Experts of a small language model: a variant of Adam for the experts, 8577 steps.
Below are experts of layer 9 (counted from 0) of a mixture-of-experts language model. Rows are named router (the router's row for the expert) and show model dimensions 192-255. Each number is 500 + 40 x the weight over its row's rms, rounded and kept within 0 to 999. Numbers have three digits each.
After each expert's rows: a language model's description of what the expert responds to. This comes from a sample of Wikipedia text that the model never trained on.

# expert 12
router:499472552434463450531487560505493437470506503480442546551495523503519508499447498470530534495449523445467503523437482463455476478561530501454423522521515561481530506493549414564585490486466461
Place and time prepositions such as in, at, near, within, plus parts of place names like New, North, Los.

# expert 19
router:516564574451451508492500512558547498503487486436541491433472524451479474495544520485477485575561544483492503497500479465527415491477421476527537490486460502566506500492466471452588538482513492
Standalone numbers from 1 to about 30, mostly days of the month in dates and values in table cells, such as 9 October.

# expert 18
router:527510470483517492429449474489477553548579457486515484508521499408515494521477501511484566465490541481483547547505496534510545508462525521547516454508501486414576468522577546448407472447508513
Syllable pieces of Japanese and other romanized non-English names (ku, ji, -yama, ō), plus Japan, Tokyo, JPN, Prefecture.

# expert 8
router:502533485491545502495545458554491488424501551411549536512475494469551549481484512443516532561407422509498500492523428525561489442499485577477415603427527506567528509519466474431512506462497499
Word-internal fragments, especially a doubled 's' and endings, inside names and rare words, such as goss-ip, Rous-seau, Hal-as, El-le.

# expert 29
router:541493496538557456494444457536537465539560512476537435562564456537429570482518504506499553415501484495505457526461482492489492464512476479506530492497550434541465487511441466449479518477565482
Adverbs and degree or frequency words after verbs, e.g. not, often, still, never, completely, and -ly endings like unexpectedly.

# expert 10
router:479453442486531497508500519493558483553446490563491450552481511497479460466516499530424456486528471504501527544507510516467443536399511503418475540373496490515434508472486441467493447468501510
Prepositions like of, for, to, in, and word-start pieces such as dis, mis, inter, con, un before a suffix.

# expert 14
router:538512493505449517548491491502573486470471519459467454496564508474464492591491512510470515440546476493546471533500476481462519476477501527560500433484446385525487513401532566422501473518479463
Final pieces of surnames and place names, such as -ford, -berg, -ville, -ley, -ović, -mann, often before commas or table pipes.

# expert 7
router:492450603496500495508444440458457460488481500512500591431459504491472455433484555460491469488474478537472465558502548490512504493515487564480491460477483503594455486552440556536459522493577479
Colons and field labels in infobox lines, such as Coordinates:, Born:, Preceded, Genus, Elevation, plus N/E in coordinate strings.

# expert 30
router:501545559476491475431500508576481547519465520479497491481467436532436474478504455447466573532497516469439519547507548472572577548496424463538479495445489512460444496566507511573488480513436442
Possessive 's and its/their, plus National, United, County, local, regional, Historic in names of organizations and places.

# expert 41
router:494477504493520545477462515505490527485567454522561442568480508485463417501495555532548459516501643502539521491520505482453532492490503469603523587491480445493439513532562536483473522543522533
Words in building descriptions such as windows, roof, front, upper, and colours like red or green, plus the and/with/of around them.

# expert 4
router:539469435487554536499545567484509467529455486511521466482528546546584540525556517566457471473524468553474462441469554563455541549447476551511519457539520435487516518498523543514516458530516447
Commas, line breaks, prepositions and narrative verbs in biographies and infobox lists, such as graduated, moved, resigned, According.

# expert 43
router:567488504448433571462478484436469470524498524494565508499487503460572489587508541526558508533482527438461470575545510508514434561512470449510469473411417490452463515468478469543548472531468457
Pipe separators between cells in wiki tables of sports results, listings and election data, such as "Lydd Town | Lydd".

# expert 21
router:557487401524481558470530496473412485464503521568441536499519482433490435541429512463496455534538556490503545526443490546544521526473539469528517523457489556465476475517477511527470506535405544
Month names in full dates, e.g. "on 14 January" or "February 23, 1863", plus the day numbers and year ranges beside them.

# expert 15
router:530550510458491538533561516561533536470506498526414487437451495533475499513428419494536504491593439502486482556487521491494470452474462455460581487479536528522507586504520482477465532469421422
Web address pieces in Website: lines (., ://, www, .com endings), heading = marks, line breaks, and "This is a list".

# expert 40
router:480485522501556468467474520479471514507511465544401520562477477543462534523510498481509453464514492496513526509432465472506562514494467589496544514487561509514521516526495496438504508479492544
Pipe separators and semicolons between numbers or dashes in statistics tables, such as season records and percentage lists.

# expert 26
router:464502505523543480581542504437552466498433494517563531449486508506440469423444525457504530458508519549547524510473472471580510567461551408484441500448537495475516469602433578490526547524488542
Inner pieces of foreign names and words (Hohhot, Gubbio, Gebirgs), plus was, by, is, and table header cells.

# expert 47
router:517529501472492498493548489462504526534532505402543484549498507475511497560470490527432458561481544519522435496464431447455558516607519484442523577377492508512510490534499521453485474477509574
Apostrophes, possessive 's and opening quotes, plus abstract nouns like public, development, law, work, business, management.

# expert 13
router:467390471552511504554534514623524594431405587506521545441447401480519546594489457495489471454496522505531485485438506510546467458525519553541497478457458453508466450480536542453449415463517458
Line breaks ending lines in infoboxes, tables, taxonomy boxes and lists, plus prefixes like re-, co-, non-, self-.

# expert 20
router:534557559473510502532485515500520541497523531496471602468499497588508507450483468457516436520416526512512479530539554450522491470523572412576534529543566473439481590409489479490517456510525556
Header words in sports and election tables, such as Votes, Turnout, Candidate, Goals, Apps, and words describing how lists are sorted.

# expert 6
router:433533552519471430544537507557445471535540484476548532442510545478472496483480504483497526513439476441453530528523408453496562507510494470513542479561512545524531498499468496554517531491469529
Words about albums, songs, singles, Billboard charts and releases in music articles, often next to quotation marks or table pipes.

# expert 1
router:498455543567442484480449541553535594506474495546434497513536481441555476567503507548501518557472498496500513528483477491535511446543533484541503519439480500541515485497514483444507535558487532
The prepositions of, from, into and sentence-initial From or Since, plus paragraph-ending line breaks, e.g. "Chiefs of Staff", "from 1995".

# expert 39
router:508470476502531441552559520566547547476458552518475455522497468463536540490505502516501571544473486452518545467525451410489498469560478461465463514465538431444480475521496440498490516491524471
Hyphens starting infobox and bullet list lines before fields like Elevation, Born and Website, plus intensifiers such as very, highly.

# expert 45
router:444489506509478489513463463549518545543553562537518491460443503560432519461467478506491499503542498478516550453462504500522469498474501498505512494494472455437459481474496581507500499529544444
Single capital letters starting names or abbreviations, as in the W of Wahl, the S of U.S., compass W, and table codes.

# expert 37
router:480552508521523501488537484493542530495513549547470556471524522546528531529486450530481529451490578508506533543501466539497463459506412551533529510581497517499517529502538506477500495491522542
Commas after names or places that introduce a description or location, e.g. "Castel Goffredo, Italy", "Kelsey, born"; also nationality words.

# expert 3
router:487487527539450583514484467497532555465568444445479471529455534496511482442439517515530519476468504504525524577454479544513552478462523471464483519502600475461524533548517536523461455500433482
Numbers, units and census words in tables and demographics, such as population, households, acres, ft, °, N in coordinates, and table pipes.

# expert 11
router:464500461436471413546570486526550490486541478468486515542502522551489438493572444509478541523517513485430534502498472523554463622550458510459514545511590503468502492577532545499548504513473483
Verb forms and -ed/-ing endings in prose, such as used, built, established, founded, supported, replaced, often after was or to.

# expert 36
router:520436485465573489474566483526540530485401520548456481469517452482573499520495557512521549508522414503514478502553456558470407430531463454519436524534412476511514457507452460516458469507515489
Forms of was, were, been and narrative verbs like took, began, became, died in biographies and plot summaries.

# expert 27
router:553521551526479482510469536525466459497534500515451504504498494481490512514504491509465527539528500572550524485495440496474536466575576560480531511528485546577508492495476537576474554541530482
Words introducing titled works in arts bios and discographies, such as film, novel, drama, album, wrote, titled, and opening quotes.

# expert 32
router:504541516533538484452472498505585542505450534514555534470491533535503521517542596441415492571577514497554504555487516512462415494489541500482518499536421553462571487544572470514489509488583560
Common given names such as John, William, David, or the first piece of a name, usually followed by a surname.

# expert 22
router:398470491478463449519454477509491448503572541442533510522451532510553555497462534431417518558535359488470533472507553460548483471552481536506515518426444521498471474464444466523555499456493498
Four-digit years and season ranges like 2015, 1906, 2022–23 in dates, tables and careers, plus century, years, month names.

# expert 9
router:457525463561430526564451464486482520611457519482485471457516519537493526494465541503534516604523507502600457512490445470479454500535543512416488450457480500565572524477541451453465440483571521
Possessive and personal pronouns (his, her, their, him) and family words like father, married, brothers in biographies and plot summaries.

# expert 35
router:483581515480493493493447540528506439432511468549472479449538456616562527456557473513460465430493556496545491346540487476530526484469579469543502492537470559490491505488511542493499478458479476
Bare space tokens, often in empty table cells or before words, plus numbers like 0 and words such as New.

# expert 38
router:452498515527518508499488463566525482460484569481549509549536537585504503456524599506594485521514477558464490494510452536511410548541468543455488474444502475448529492534475480497477535542530480
Nouns for people's roles and titles, such as Minister, President, director, coach, player, member, father, in biographical text.

# expert 5
router:549472481533454535518439426381495490544511534530467545584485455521515562550456487515498492519542494519581502503533490552474520471480468561515497456428532532522460489443472428576499496492534499
Word pieces of medical, biochemical and chemical terms such as disease, syndrome, receptor, -osis, intraven-ous, acetylcho-line, anti-psychotic.

# expert 23
router:434490565456487531491544468503439559514561495516569516473508452437560519508542461533516468483466409449504506523524533494405484463471468526548523526486468482464444516530568444386553599529519461
Word-final pieces like -ia, -ta, -na, -ella, -ensis, -o ending species epithets, Italian place names and personal names.

# expert 17
router:530431468476490530494434486579521539490522514552475576494529509472389504506518335555536483547481486489435458486529496425425477514493482537467444528515476526517579496507415538456547471490501505
Country, region and city names and nationality adjectives, e.g. United States, China, England, European, Paris, South Yorkshire.

# expert 0
router:524524528466483447527492515488429452487498506545496486519515468496532503493534520550520483486512497483533480511525543522506497456524500540442419481499575508541420486484530512496527480438498461
Word pieces inside Spanish, Portuguese, Czech and Polish names and words, often accented, such as Carlos, Vallarino, Oliveira, Miroslav.

# expert 2
router:500495408469535564523439524491546512499497539566499470543449441546471487488539458414473535493482545427496480487556488510557461574475533502549500539537470489484544446564473481531541497514558480
Coordinating and, or, ampersands, commas, semicolons and slashes joining items in lists, plus including, such as, as well, etc.

# expert 34
router:454540564548437495570484484503513529462595504451494538556494417473459508457550483486523552489486503510469494449469527489500487475517510516586442500528436549525503556521516485516518507453501498
Sports reporting words: scores like 2–1, Cup, League, season, won, lost, second, semi-finals, scored in football and league articles.

# expert 28
router:444433517476424482465532475500563530451485512527573489452531505467439472507464441509502482510491563525507555536526492427570464529475509482541511516531510540530418425465508491470600481491472539
Pipe separators after names or text entries in tables of results, awards and schools, plus dashes and line breaks in lists.

# expert 24
router:519606455519528528448521477534404491486492494563505548468549542487503506466539535483482505487437468463503542420476459482488547529510500473472477510457435522496494537509561471441476515466471574
Opening parentheses and brackets before asides, abbreviations or years, plus section heading markers === and table separator rows.

# expert 33
router:536466529445499522474542504434517477548491534524493429447472438479415529482516550462501462545485532501477451534521474474551425535523569507532432483464522518481491503459435446496403452507486561
Conjunctions and prepositions opening time or circumstance clauses, e.g. after, during, when, until, by, and sentence-initial In.

# expert 31
router:553533474405495456480463501535530526486506469483530505503507567482433520552556564450536533483463532492492510455516510491494442417453569462507517519590512469510545493513501540521480540533537489
Semicolons and country codes in racing and sports results lists, such as ITA, GBR, GER, and "; ATL 10;".

# expert 44
router:438500536502454487468507531460446494507514504498440493483584414418501442495509414491569546481455416532459507514500499481531482473522459457466468523553502492449525470496499514524488478497548534
Number pieces and units in measurements and statistics, such as million, km, mm, percent, approximately, and digits after commas.

# expert 16
router:518553489535492444413516459570522411578525454439486458515470507538474436493512505455528506488470433491458446507544528494466517545488480552458488496509428486576491462464479487530506483479470551
Commas after introductory phrases and before clauses, plus but, although and where, as in "In 2014," or "at home,".

# expert 46
router:493444371438463556504443531545524512477496518491533468540485562515494487516490532635468524464528489469503469507545450488526502505496550492526538469488513466491553479501500435512559480534485524
Newline characters, especially blank lines after a sentence or before and after ==Section== headings and table rows.

# expert 25
router:512526510467476496531464490467469562477500450455472494495540501489531516534438536439580421497476464479541487443532560471438572460539488417510522543615530519490476541496566502448475524546488500
Backslashes, braces, underscores, dollar signs, command names like mathbb and frac, and variables inside LaTeX formulas.